Weights of a small mixture-of-experts language model, trained from scratch on English Wikipedia.
Experts: 64 experts in each of 10 layers, 96 ReGLU neurons an expert, 4 picks a token, a softmax router, a shared expert of 192 neurons.
Below are experts of layer 2 (counted from 0) of a mixture-of-experts language model. Rows are named router (the router's row for the expert), down (a neuron's output weights, with its number) and show model dimensions 384-511. Each number is 200 + 40 x the weight over its row's rms, rounded and kept within 0 to 999.
After each expert's rows: "comes before" lists some tokens at least twice as common just after its tokens as in all text. This comes from a sample of Wikipedia text that the model never trained on. Tokens count by the router's weight.

# expert 40
router,220,153,214,152,207,208,253,222,197,275,194,183,208,220,142,222,237,158,189,237,223,181,168,241,185,210,159,247,193,246,199,226,160,198,172,147,141,207,157,227,211,170,208,270,172,236,243,154,211,156,185,275,169,135,115,174,229,172,136,212,243,206,202,167,215,210,268,197,167,223,276,212,230,155,172,152,223,208,178,249,266,219,191,227,171,252,258,143,222,228,278,245,168,194,144,116,206,210,231,184,232,174,236,275,149,162,267,196,171,208,229,215,119,134,229,168,180,193,222,158,151,162,189,230,257,191,197,193
down0,244,170,179,163,86,177,201,261,152,116,116,178,179,156,243,144,185,190,241,228,215,179,213,197,157,125,247,212,176,190,271,247,132,294,213,171,211,212,198,190,219,244,223,254,221,149,255,176,150,220,157,225,159,223,174,209,213,201,211,210,256,228,266,250,169,165,230,152,271,248,256,210,205,210,170,269,166,160,253,195,150,225,170,179,175,211,196,247,204,189,209,300,260,163,256,210,163,138,286,217,170,206,262,167,200,207,192,201,235,197,183,179,209,189,157,226,180,261,191,223,179,255,163,133,248,248,140,160
comes before: " |", "\n", " (", " =", " is", " –"

# expert 32
router,273,161,187,116,239,234,132,213,215,221,161,256,110,191,183,199,268,236,201,151,206,169,186,277,237,190,265,170,214,243,147,254,235,230,174,194,164,211,204,181,202,190,262,131,208,179,270,168,125,192,204,199,240,204,125,199,259,132,200,252,192,200,179,224,179,257,158,266,230,225,254,262,249,229,165,158,241,137,148,200,195,194,260,196,226,237,137,208,150,205,179,149,232,164,197,224,220,212,169,229,238,203,173,228,155,266,245,173,188,216,171,232,174,211,206,216,252,219,230,162,189,256,188,186,158,284,146,245
down0,177,206,146,180,157,172,191,159,195,164,90,204,246,204,223,240,210,229,157,218,185,186,207,157,99,166,161,245,199,200,250,145,267,208,191,192,156,141,242,309,207,151,139,211,228,210,209,231,234,174,209,253,192,203,294,249,185,184,154,152,104,233,196,193,246,110,204,190,179,185,236,217,202,223,159,185,232,163,217,208,198,210,270,205,144,181,197,175,257,204,176,81,194,136,230,190,207,189,232,138,246,185,156,202,206,215,211,160,184,193,182,151,228,197,222,162,264,213,219,144,141,272,170,180,186,210,162,249
comes before: ",", ".", " and", " of", " in", " to"

# expert 50
router,141,214,154,173,218,212,179,150,163,242,253,204,188,170,213,197,178,158,204,211,215,273,223,249,312,205,204,237,195,156,205,163,213,177,255,204,121,165,214,194,292,163,294,195,240,220,190,177,237,183,182,273,191,251,231,175,154,245,225,165,191,192,143,258,176,227,162,134,171,207,198,221,183,192,177,247,167,128,127,232,176,196,235,239,185,164,189,177,220,242,201,134,159,170,201,167,178,209,186,233,165,159,158,254,275,184,219,129,220,196,218,213,167,204,236,189,160,172,113,216,199,194,281,166,210,213,256,258
down1,135,288,268,131,248,241,153,250,178,159,220,141,151,204,254,223,209,231,166,170,182,270,256,168,223,228,226,267,149,169,146,167,201,222,239,197,233,199,218,179,171,205,178,255,246,145,238,202,226,194,233,230,272,183,220,292,178,217,248,200,266,193,176,189,182,242,202,225,236,170,225,224,196,146,144,220,197,223,301,140,234,247,195,276,182,237,252,145,148,220,205,198,205,163,183,245,202,190,196,220,193,147,189,172,207,273,271,177,198,217,213,208,207,203,208,211,240,195,258,273,207,231,193,196,225,175,104,199
comes before: "1", "2", "3", "4", "5", "6"

# expert 14
router,136,254,165,111,125,253,272,254,143,189,215,150,199,254,158,247,257,252,176,189,173,242,261,207,179,144,191,198,169,220,173,220,156,163,178,227,197,196,211,143,181,184,154,160,283,156,275,244,253,223,244,200,189,182,237,195,222,174,235,166,241,178,222,237,252,191,225,245,124,169,210,205,230,215,287,211,187,180,239,185,214,144,167,177,188,203,132,191,121,176,198,205,230,201,184,182,221,244,260,163,186,191,240,169,243,192,219,203,226,272,198,178,195,199,133,248,230,205,151,229,231,219,161,228,217,189,186,169
down1,259,139,203,226,231,213,204,156,172,236,212,213,182,129,273,181,157,184,176,133,227,189,133,185,129,210,215,262,199,142,155,171,182,214,247,181,256,278,236,182,238,110,167,191,188,182,213,230,234,221,245,161,154,215,205,180,117,227,231,133,299,184,167,180,208,167,155,186,209,172,185,231,192,274,187,115,266,210,131,217,178,246,219,183,193,267,262,195,117,195,213,174,287,172,160,208,254,140,226,191,138,168,265,168,212,191,228,199,193,147,192,248,229,284,147,217,195,193,145,233,201,178,157,254,204,247,233,151
comes before: " ", " |", "0", " the", "3", "5"

# expert 1
router,228,193,242,160,190,240,171,182,180,233,237,189,204,147,155,174,246,220,219,193,205,177,178,263,268,223,206,218,193,227,147,225,309,185,233,213,209,252,179,188,149,190,204,139,219,162,131,116,176,195,172,164,163,134,170,196,284,171,228,215,195,171,145,175,215,249,246,207,174,278,225,206,201,176,236,190,256,192,159,166,242,209,249,154,232,254,240,220,253,144,183,218,232,197,169,158,223,241,183,200,249,243,149,253,199,279,220,142,271,195,196,172,172,255,176,197,246,215,163,230,174,256,187,264,150,181,175,224
down1,182,129,145,249,201,243,176,113,161,197,177,185,213,258,265,205,172,218,168,270,179,259,249,201,230,229,151,161,193,130,294,283,283,230,197,202,193,209,163,218,161,170,257,143,219,174,150,199,200,159,153,156,203,176,246,139,142,206,163,273,187,222,169,216,182,277,208,219,217,222,241,214,144,188,215,123,195,172,191,174,223,143,224,201,250,239,257,178,158,175,193,252,186,182,289,132,219,243,206,177,227,196,193,271,269,191,242,242,181,142,226,177,206,262,177,117,190,242,168,186,148,221,218,195,205,228,191,229
comes before: " of", "==", " ==", " and", ",", "."

# expert 26
router,114,151,267,287,234,225,159,215,164,226,164,229,159,205,183,154,201,184,232,137,218,169,164,124,258,215,168,205,216,195,165,241,201,192,191,164,213,224,268,256,130,345,235,203,189,170,217,254,171,237,178,218,230,222,174,188,203,256,181,118,182,190,208,159,210,220,265,191,144,119,135,186,216,200,279,200,236,230,171,200,212,244,252,267,130,219,160,234,228,224,113,197,164,191,216,150,162,185,183,171,238,126,265,142,210,199,153,196,228,185,183,167,192,233,198,172,259,134,149,240,288,180,202,213,246,135,193,190
down0,264,175,247,208,253,219,144,265,228,190,230,217,242,170,129,183,173,280,147,243,211,221,151,158,174,177,219,237,248,159,283,214,243,138,187,194,210,185,186,193,226,233,161,224,245,173,139,211,181,263,207,221,205,184,186,220,207,210,172,201,223,267,201,197,199,253,219,229,121,177,195,169,233,307,191,265,244,222,209,247,312,164,231,220,242,213,189,198,177,79,171,191,181,184,236,190,186,228,201,185,182,247,240,156,233,205,189,153,169,206,246,219,284,87,113,231,221,53,200,253,110,259,171,281,213,214,152,204
comes before: " ", " \"", " he", " they", " it", " that"

# expert 36
router,168,183,254,192,242,218,180,171,234,107,242,235,194,172,199,233,179,227,217,154,163,213,218,169,172,235,240,187,184,232,215,211,175,188,186,311,265,163,221,301,197,225,231,216,214,257,215,159,131,150,164,136,239,137,181,189,93,158,148,179,118,195,202,249,232,218,238,171,223,200,274,142,170,234,262,168,213,147,240,178,202,185,150,183,142,153,244,136,245,219,214,251,191,176,250,230,225,211,204,173,218,206,176,236,242,199,227,104,183,219,178,121,204,139,222,186,169,220,269,156,215,169,154,181,255,236,180,252
down0,188,184,161,273,199,200,117,132,257,181,215,154,220,198,209,156,189,229,169,293,200,212,256,151,222,166,227,204,210,216,182,247,177,252,142,251,192,184,254,208,181,310,210,120,256,215,213,279,203,181,123,249,210,242,225,258,212,265,170,176,185,137,200,235,189,166,276,189,175,222,227,185,200,166,192,147,192,161,276,237,122,160,199,175,95,176,177,228,247,223,260,211,188,221,193,239,136,257,194,204,202,197,219,149,274,184,120,241,140,174,163,260,209,217,246,219,243,255,146,237,224,212,199,142,110,175,181,184
comes before: " |", ",", ".", ")", "'", "ian"

# expert 47
router,234,219,177,156,166,194,188,237,248,187,221,160,190,203,197,242,165,214,175,190,177,108,230,170,164,164,263,214,261,151,230,195,116,256,249,134,286,183,247,218,231,232,246,211,159,210,161,195,112,253,173,236,277,142,211,179,186,134,276,199,270,189,198,288,129,222,202,150,209,151,195,203,182,146,211,221,198,179,202,129,243,228,240,205,168,191,163,238,245,244,185,217,269,188,129,198,227,162,155,227,208,225,207,227,232,202,230,148,178,186,215,154,261,106,223,229,150,183,165,284,184,166,115,143,202,204,120,202
down0,225,242,188,195,149,169,217,174,187,205,198,186,179,142,176,258,125,271,194,138,161,274,159,156,228,223,170,285,169,153,256,213,199,226,219,164,134,222,184,176,226,189,143,234,265,125,196,203,180,237,119,103,152,219,240,258,183,165,195,203,185,256,234,202,206,168,117,160,175,209,145,191,193,192,203,170,185,154,210,235,208,228,201,210,205,230,244,265,231,242,163,190,243,205,208,199,254,200,227,267,216,197,220,176,168,217,210,204,177,125,220,283,202,202,197,167,216,189,188,172,214,160,263,144,177,323,216,179
comes before: ",", "–", ")", " |", ".", "),"

# expert 27
router,246,169,229,184,194,154,157,189,201,122,223,171,230,222,208,187,213,206,148,184,173,170,120,206,173,131,220,93,164,250,195,196,130,284,165,286,230,171,201,229,175,228,241,191,136,171,193,229,211,177,191,244,181,180,154,254,162,170,184,190,186,262,169,222,182,160,195,210,231,148,191,189,197,247,208,188,217,174,221,203,178,218,194,135,200,212,265,221,197,226,256,222,133,230,219,184,182,153,225,232,210,192,257,119,170,197,181,251,262,221,148,157,194,258,188,157,273,175,187,126,220,177,186,156,230,182,204,201
down1,230,205,165,183,228,236,213,187,234,187,186,122,149,215,250,213,176,224,204,102,145,209,253,152,244,179,221,128,173,216,241,204,182,243,264,163,116,265,151,182,205,230,293,237,248,153,254,213,266,163,232,172,230,276,121,197,241,192,162,220,188,168,150,213,181,230,191,225,152,192,150,232,108,294,204,123,156,215,152,231,246,244,122,154,229,138,221,163,153,225,283,228,187,169,199,189,178,189,271,195,243,219,169,247,135,246,226,251,211,225,222,240,188,189,186,207,234,234,286,248,248,180,90,218,154,237,218,221
comes before: " of", " was", ".", ",", " the", " in"

# expert 31
router,206,228,169,176,282,125,224,153,177,244,177,157,270,177,230,247,211,135,172,176,156,209,210,137,124,252,167,185,169,246,199,183,181,122,166,136,193,182,176,187,231,156,152,193,226,252,230,218,260,230,230,156,195,234,237,168,201,185,213,182,239,178,149,218,172,192,226,172,223,183,157,216,160,181,242,150,144,161,203,151,208,259,127,264,203,155,223,166,210,256,187,255,126,223,210,220,166,192,188,248,162,140,232,225,196,163,152,152,196,227,201,185,113,201,240,138,238,254,172,184,174,191,281,201,214,167,252,188
down0,131,176,130,268,223,183,258,194,147,248,183,251,175,221,241,260,216,185,165,178,205,193,209,177,201,174,177,176,281,196,209,140,191,148,220,214,218,199,292,170,196,224,229,212,261,175,141,144,237,236,202,264,193,250,238,181,246,152,278,104,279,237,193,221,193,166,253,171,146,199,209,208,241,176,195,239,243,184,220,234,164,204,194,160,190,142,150,202,195,252,173,222,188,233,207,292,181,221,231,216,284,228,192,184,180,207,116,236,215,204,232,262,189,161,188,233,248,213,211,190,126,258,206,177,106,279,191,143
comes before: " |", ";", ")", "O", "U", "P"

# expert 37
router,239,236,249,232,177,187,203,196,264,223,184,247,172,182,183,210,134,186,163,208,216,181,213,140,136,221,227,211,157,218,162,244,237,242,181,220,251,237,179,178,133,193,180,173,150,222,237,226,259,132,169,196,225,202,128,166,128,182,231,172,144,178,177,135,204,182,249,219,208,191,186,177,86,257,253,188,234,199,208,182,163,206,168,236,163,263,229,218,190,263,264,172,196,235,259,160,192,218,167,214,234,185,198,235,227,205,186,196,145,216,184,210,180,194,253,240,232,132,221,216,216,167,154,180,167,203,210,236
down0,214,213,206,216,219,200,210,246,186,203,199,185,291,184,264,155,195,238,169,121,204,173,171,146,187,222,168,226,246,235,280,187,201,145,147,148,176,227,172,150,223,175,172,216,153,222,230,188,228,288,198,214,198,251,155,129,266,101,176,200,213,273,191,237,196,216,138,185,226,127,230,179,223,191,160,239,257,203,249,214,263,130,191,258,222,244,180,103,163,161,162,194,161,162,198,238,216,261,210,182,245,247,205,217,216,259,276,153,217,165,215,171,234,188,171,245,176,247,251,175,277,235,273,186,219,221,260,192
comes before: "|", "==", "\n", "=", "The", "==="

# expert 10
router,141,113,187,200,206,153,263,179,158,225,170,250,233,108,156,177,234,161,241,225,144,171,162,157,152,266,220,157,182,153,203,229,199,193,107,185,169,191,193,215,256,191,184,186,184,190,144,126,267,136,198,209,176,174,200,237,152,220,161,191,201,172,166,199,198,198,178,168,244,186,156,225,135,215,144,195,162,163,129,157,260,190,150,192,217,132,204,177,204,215,192,230,193,215,126,188,169,157,231,258,127,158,233,188,208,235,213,249,182,178,148,115,195,244,287,254,213,285,183,215,199,226,230,168,186,162,207,201
down1,197,179,236,238,245,236,183,231,175,153,217,178,188,177,242,227,116,292,221,168,253,123,250,214,201,176,202,176,228,260,167,183,169,156,162,183,237,117,178,261,147,241,177,248,199,210,184,184,130,255,147,215,214,197,198,254,201,245,159,199,235,207,234,223,267,212,268,229,211,223,235,133,203,150,189,195,135,210,127,236,178,172,254,221,141,163,172,120,181,289,180,182,209,135,167,220,169,220,207,185,209,169,250,242,224,130,195,184,136,149,214,186,213,131,232,52,242,261,173,180,180,188,171,173,268,210,235,225
comes before: "0", "9", "8", "4", "7", "5"

# expert 53
router,154,225,151,212,220,264,208,195,189,261,106,192,208,158,233,260,151,203,245,169,206,147,175,243,173,153,146,134,238,255,265,135,196,189,224,143,232,174,211,219,247,155,133,194,199,169,162,206,185,163,257,220,191,181,232,213,153,135,211,215,254,154,170,208,232,128,199,150,232,221,196,238,229,207,194,236,185,235,120,278,193,198,140,283,205,202,227,276,130,198,85,167,181,253,201,209,268,226,242,289,171,171,239,215,148,252,214,182,235,245,159,198,205,225,289,240,180,208,231,205,185,177,123,215,214,228,152,141
down0,238,133,215,167,168,276,177,253,161,263,205,203,227,143,223,251,208,157,208,185,207,176,191,143,159,301,224,189,145,215,181,161,229,194,226,200,168,98,191,212,207,212,124,170,172,228,208,178,175,239,230,204,191,233,242,161,209,237,204,224,163,222,148,247,223,217,205,221,140,132,211,189,237,216,178,249,175,262,209,226,100,219,239,279,201,236,218,173,209,167,192,227,147,194,245,168,158,199,208,219,268,154,285,169,156,223,184,180,158,198,217,161,198,202,217,243,186,201,116,191,215,187,194,193,240,199,191,250
comes before: ",", " (", " City", " and", " County", "'"

# expert 60
router,231,243,186,221,182,248,194,186,145,212,152,214,188,187,228,234,264,171,154,233,123,195,176,219,242,219,191,242,209,262,186,176,164,201,206,216,193,203,223,171,220,190,153,172,215,241,168,146,177,190,226,241,171,169,229,260,297,243,170,196,230,134,194,224,200,174,225,239,200,280,155,162,212,183,244,210,198,229,265,150,188,204,222,156,214,168,214,268,202,162,146,151,237,232,186,202,142,167,175,203,186,150,222,190,238,198,204,253,125,182,150,191,163,171,164,198,263,153,170,184,198,201,254,203,135,145,209,209
down1,208,219,190,155,148,233,201,175,160,190,175,175,287,175,162,211,235,276,229,267,178,214,196,201,181,185,266,232,195,261,139,79,210,239,159,249,160,161,172,205,181,226,212,187,208,203,235,127,239,166,201,226,248,143,163,307,271,233,182,147,179,142,228,209,137,157,240,252,120,264,246,107,153,140,156,205,223,242,229,230,172,163,183,209,147,215,233,233,206,207,228,215,196,263,130,216,219,148,164,179,189,167,182,154,241,196,219,245,245,210,175,216,191,204,329,184,225,194,235,178,130,235,120,259,233,170,211,188
comes before: "\n", "See", "History", " Year", " Date", " Team"

# expert 45
router,256,244,201,150,240,241,120,181,211,189,259,230,269,229,201,234,251,192,171,222,203,157,153,243,214,100,180,202,216,213,237,278,256,219,214,178,218,240,186,157,254,185,200,181,161,188,186,200,168,165,222,186,120,150,140,133,200,204,192,266,175,182,160,134,153,154,180,200,250,168,240,265,172,216,194,145,175,202,189,192,137,222,214,215,230,223,242,206,216,241,85,219,236,255,166,159,174,248,232,253,192,211,190,236,169,154,212,152,251,226,227,239,146,217,226,171,124,270,280,183,181,204,199,193,225,240,215,172
down0,214,228,231,220,178,282,191,211,154,209,168,207,232,184,203,228,181,155,223,211,195,253,187,240,211,268,227,210,143,202,238,152,209,259,146,174,204,175,166,155,176,207,207,132,240,163,198,122,84,238,183,222,298,192,192,219,175,164,127,137,114,234,200,222,185,170,145,229,165,200,214,247,161,228,218,195,229,154,228,204,209,138,202,224,199,208,96,199,285,234,168,130,191,208,161,178,175,177,148,212,238,196,193,190,284,253,228,193,187,205,202,287,161,235,142,167,213,187,132,253,173,163,183,201,209,190,149,111
comes before: ",", " |", " (", "'", " and", " –"

# expert 62
router,208,124,185,293,216,152,212,201,296,159,143,208,170,215,229,118,259,196,157,267,193,136,189,139,200,254,237,213,169,128,229,244,211,229,199,204,198,255,122,228,148,137,148,160,186,105,143,210,218,134,160,270,124,242,179,184,258,169,176,170,208,154,166,260,278,240,202,137,312,215,268,136,207,236,229,183,216,162,244,240,183,236,132,207,210,149,243,246,177,235,215,189,202,208,159,237,225,123,200,198,139,169,196,237,223,201,120,230,259,254,215,210,181,263,146,214,202,209,160,234,203,244,175,238,195,188,183,205
down0,273,180,164,152,216,149,221,168,241,261,188,205,235,171,191,93,230,189,123,198,242,172,204,217,211,249,259,181,141,220,248,163,175,114,170,197,208,206,165,77,214,154,146,168,257,263,205,182,166,197,174,247,205,125,180,212,170,241,270,163,231,180,200,168,222,190,151,226,183,252,152,221,256,190,184,228,212,218,171,230,182,126,197,105,227,262,137,238,209,143,219,191,160,165,162,161,240,232,193,185,194,196,204,203,216,213,180,183,109,191,115,182,204,205,128,226,120,194,220,189,222,248,205,230,206,210,208,144
comes before: " |", ".", "0", "–", "°", ";"

# expert 4
router,224,205,187,186,173,186,247,155,163,172,237,207,241,195,180,229,212,192,245,187,195,145,177,186,206,181,150,142,197,190,230,202,145,205,145,197,170,147,214,189,178,226,125,92,183,214,155,187,231,209,236,239,127,153,248,202,207,238,204,191,159,265,258,267,158,185,213,222,185,225,223,167,257,163,153,210,237,211,151,199,260,129,204,161,181,162,144,241,211,203,195,247,151,179,144,162,225,187,144,213,235,175,242,233,196,215,188,242,237,221,243,236,189,197,154,202,135,207,205,223,235,258,144,222,190,245,242,240
down1,165,211,243,237,211,240,164,201,227,264,200,189,158,214,177,247,142,260,176,147,191,133,198,214,251,206,220,155,225,188,245,170,157,198,182,258,245,148,174,239,129,196,180,99,162,252,203,192,182,199,194,234,245,175,203,233,185,224,189,268,213,167,186,275,238,215,182,209,191,184,206,137,264,175,212,235,225,259,195,301,231,216,196,203,163,182,171,114,207,249,220,211,246,252,146,153,165,187,177,156,165,236,285,173,174,252,229,242,289,230,227,165,147,157,136,261,188,215,207,207,213,247,243,197,249,225,248,138
comes before: "0", "9", ",", "2", "5", "6"

# expert 46
router,223,208,242,316,171,215,179,225,140,313,157,224,237,174,243,208,261,211,291,205,172,211,162,139,197,267,164,194,145,221,261,189,175,249,133,226,177,198,180,172,114,197,184,209,246,181,224,197,190,243,290,161,95,147,244,164,254,298,175,189,153,271,185,243,217,180,156,205,238,188,170,232,207,192,214,242,155,160,224,185,196,174,241,237,163,156,122,121,187,199,236,277,220,233,177,201,158,169,267,152,228,233,204,155,216,197,133,121,231,224,218,172,226,100,181,261,246,212,195,197,269,128,207,189,220,180,216,226
down0,203,241,262,132,219,237,177,193,155,256,217,128,123,150,153,251,93,243,110,202,191,259,208,241,213,169,209,149,199,263,107,163,293,143,186,211,178,283,251,241,176,202,163,120,173,134,208,206,232,237,140,193,165,203,217,196,236,173,244,141,213,175,319,184,172,208,174,214,192,214,226,190,185,165,172,223,246,202,197,259,141,241,237,256,219,168,219,211,182,228,193,224,216,217,138,196,198,219,199,160,170,220,131,175,162,283,241,176,196,227,205,215,182,209,284,225,182,164,184,206,267,172,164,232,262,257,154,138
comes before: " ", "\n", " as", "|", " American", " Chevrolet"

# expert 16
router,192,171,195,162,167,206,177,219,202,172,227,172,229,202,226,262,211,227,197,177,190,240,225,153,232,228,204,257,141,174,201,195,291,229,218,159,174,245,162,137,206,140,299,210,251,200,267,245,163,115,185,301,229,243,153,224,207,174,210,185,180,169,291,207,199,97,210,210,144,178,232,221,246,183,172,201,186,140,230,178,246,229,185,263,186,217,178,172,177,220,167,211,228,247,232,251,173,206,159,246,219,203,119,171,211,205,172,154,176,141,187,190,187,221,205,183,203,243,193,157,168,178,208,186,205,159,201,299
down0,164,175,219,194,169,115,220,143,175,180,271,272,173,138,111,206,231,217,229,179,220,197,246,201,206,210,227,209,217,157,227,229,116,196,269,207,228,182,184,184,259,273,214,181,196,174,208,170,217,222,187,197,171,239,242,262,203,180,179,187,241,288,202,169,196,188,156,211,115,204,134,131,159,164,220,214,185,165,188,169,247,220,220,212,255,190,270,190,108,248,212,155,200,223,161,194,214,227,234,231,164,154,205,155,218,235,212,244,253,203,242,243,250,163,267,251,198,154,218,243,230,183,204,254,233,135,176,219
comes before: "s", " ", " States", "t", " Kingdom", "year"

# expert 33
router,145,245,160,141,145,176,211,192,227,222,178,255,175,267,172,172,215,246,237,278,241,270,146,141,228,226,136,226,197,253,130,269,198,159,192,285,186,243,190,192,165,208,201,183,251,201,147,167,271,200,187,204,167,213,217,170,238,208,159,192,217,224,287,210,191,171,217,157,199,203,161,178,126,191,185,205,173,137,230,209,199,254,241,243,189,217,185,211,260,266,189,133,231,158,219,223,234,217,196,155,170,126,145,246,259,176,209,250,180,170,252,129,187,274,210,191,148,278,178,167,165,193,221,239,150,251,211,142
down0,257,147,199,270,257,181,176,271,159,316,143,220,190,151,156,151,240,246,247,228,183,206,183,198,152,166,183,206,196,234,158,172,251,186,246,142,176,240,225,200,194,222,204,258,221,174,203,215,244,225,268,204,206,155,199,237,191,225,269,170,242,215,180,238,140,310,220,199,176,164,257,248,151,177,227,183,240,138,195,234,213,139,200,205,172,127,240,157,203,149,174,281,243,169,221,230,220,163,254,231,239,197,191,189,222,139,158,256,238,166,192,239,174,217,215,149,232,270,224,178,206,200,192,167,258,190,137,282
comes before: "–", " |", "0", ".", "5", "The"

# expert 44
router,129,187,230,190,179,142,114,181,222,173,167,239,143,197,271,185,264,257,171,280,220,215,239,196,191,255,153,159,199,251,237,192,225,215,222,145,276,221,187,195,202,280,252,161,200,184,237,176,219,223,230,71,201,173,228,201,246,119,240,197,197,240,146,237,260,208,246,197,160,269,209,215,257,182,147,238,192,279,227,201,253,270,260,214,281,174,290,177,223,148,207,174,252,230,211,151,261,150,142,145,251,266,173,219,155,244,229,245,225,158,192,251,235,219,216,224,187,258,169,229,203,234,228,247,287,186,211,213
down0,181,193,244,155,267,203,178,159,171,156,240,229,159,160,236,268,206,134,246,125,206,190,228,193,229,217,133,167,119,201,154,189,184,156,256,213,168,203,266,215,200,204,197,197,212,150,221,237,209,178,147,235,183,162,138,185,156,222,227,183,277,236,122,193,182,166,173,229,238,203,186,213,202,250,255,259,186,213,206,142,218,184,216,186,231,194,179,164,241,221,245,142,216,201,232,206,191,181,243,138,191,163,269,213,169,124,200,176,210,235,204,131,196,185,227,189,165,152,258,175,279,231,200,246,133,230,211,264
comes before: ",", " of", " and", ".", " in", " ("

# expert 43
router,107,210,205,225,174,308,229,201,192,150,246,116,211,228,221,139,166,183,227,154,170,168,207,270,178,189,157,257,139,228,171,191,193,245,204,189,214,252,167,190,170,154,203,257,110,201,123,179,200,219,168,175,154,186,249,190,286,223,166,166,168,227,208,225,219,179,241,177,269,242,243,156,217,220,222,215,186,226,200,142,169,197,250,201,215,226,102,182,211,253,213,173,200,192,244,236,208,205,221,195,238,208,216,246,224,231,216,154,143,211,168,200,272,149,201,132,206,231,213,288,185,174,169,170,168,194,165,230
down1,221,134,226,236,229,198,173,205,236,206,224,213,241,205,193,238,210,226,208,130,208,215,187,162,231,151,180,208,145,130,287,203,186,191,146,179,170,161,239,127,222,171,207,195,224,170,202,210,164,157,207,190,189,251,193,160,201,139,191,169,272,212,172,94,223,195,178,271,255,86,219,202,231,218,215,157,242,155,195,190,172,227,143,256,194,197,182,180,224,169,226,255,256,276,176,153,244,201,281,213,197,128,193,181,215,146,160,237,179,200,229,155,262,184,244,268,144,183,135,227,195,251,165,265,244,184,275,295
comes before: "9", "0", "8", "2", "7", "1"

# expert 55
router,236,228,217,179,150,145,121,164,250,240,203,199,253,139,186,153,213,198,215,239,247,304,141,183,205,238,223,233,199,182,224,132,129,222,179,186,181,243,205,175,224,122,192,227,184,159,146,202,195,186,224,167,126,122,212,238,151,217,222,207,182,240,124,236,162,202,164,111,248,182,158,174,200,185,178,166,240,189,210,236,225,235,228,226,157,210,197,179,187,211,218,164,239,245,191,168,271,202,155,235,226,203,208,248,254,267,154,215,197,176,211,273,193,214,244,236,155,212,226,190,208,223,145,175,183,186,130,271
down1,213,202,202,224,226,192,234,184,248,166,222,115,294,215,164,221,232,170,238,198,191,228,240,218,127,119,155,226,224,257,153,158,113,206,154,220,226,189,240,241,182,209,223,233,154,208,284,230,165,151,198,222,216,228,189,265,169,141,237,243,225,216,207,106,181,296,212,183,187,213,250,155,196,192,197,222,210,171,186,173,187,225,216,143,147,248,242,207,142,219,230,272,184,160,163,209,225,260,195,251,257,202,157,234,230,133,188,187,239,160,190,174,183,216,206,216,231,120,213,235,186,122,165,148,257,214,182,187
comes before: "-", "\n", "|", "  ", "   ", " Died"

# expert 58
router,180,195,153,246,172,199,198,212,230,195,179,196,210,263,253,159,119,264,204,207,139,127,186,228,116,202,171,169,167,205,244,122,239,231,197,230,184,254,240,166,209,153,174,144,202,254,149,176,123,183,166,270,221,253,210,208,142,149,203,171,212,173,251,253,136,209,177,147,184,151,267,222,205,251,138,174,137,213,165,170,207,234,210,170,167,179,227,214,161,95,226,224,215,173,164,193,239,242,213,210,207,269,298,154,185,240,118,256,180,174,226,186,140,244,216,216,176,263,185,210,201,220,221,184,202,274,215,153
down1,234,178,213,166,172,217,204,242,191,155,216,201,168,127,173,169,164,235,175,192,218,285,157,113,186,185,175,210,158,236,177,261,182,237,207,177,205,159,172,232,211,183,220,163,297,187,181,199,200,206,132,189,121,103,158,153,272,188,208,195,168,222,216,293,186,284,200,221,181,202,156,175,252,178,307,215,215,199,243,282,149,230,105,171,187,209,142,167,128,234,126,253,152,238,178,233,237,237,237,238,180,251,280,271,183,211,267,231,249,147,203,198,239,206,193,193,137,155,244,229,186,229,207,269,189,205,246,213
comes before: " |", ".", ",", "0", ")", "–"

# expert 63
router,188,179,204,203,211,174,181,203,168,131,232,187,211,234,203,160,217,196,162,200,199,169,231,233,232,164,258,232,218,197,152,216,219,131,238,156,191,112,179,237,256,141,206,181,184,186,219,196,199,194,227,236,183,253,170,201,201,162,159,252,253,173,130,191,227,220,237,195,278,222,254,188,170,187,210,233,187,211,123,228,188,141,174,130,193,167,171,160,218,201,266,202,161,186,178,215,223,201,170,237,209,235,175,162,139,187,212,162,167,161,149,274,165,241,192,200,252,163,212,155,214,175,182,208,201,191,221,179
down0,162,135,221,167,210,158,229,226,242,94,239,228,112,206,234,186,255,173,180,244,122,153,155,246,192,208,181,268,198,238,196,237,162,97,240,208,219,158,218,192,170,164,181,182,302,245,147,197,250,192,204,207,134,178,281,203,174,184,230,188,270,137,216,193,203,203,241,219,137,238,200,141,181,192,147,176,199,223,153,226,256,187,291,133,149,170,190,238,191,282,190,226,134,203,217,263,254,229,152,183,189,244,172,128,204,175,203,188,220,149,219,284,220,178,128,177,164,209,191,164,172,123,170,212,193,234,214,211
comes before: "1", "2", "born", "s", "S", "L"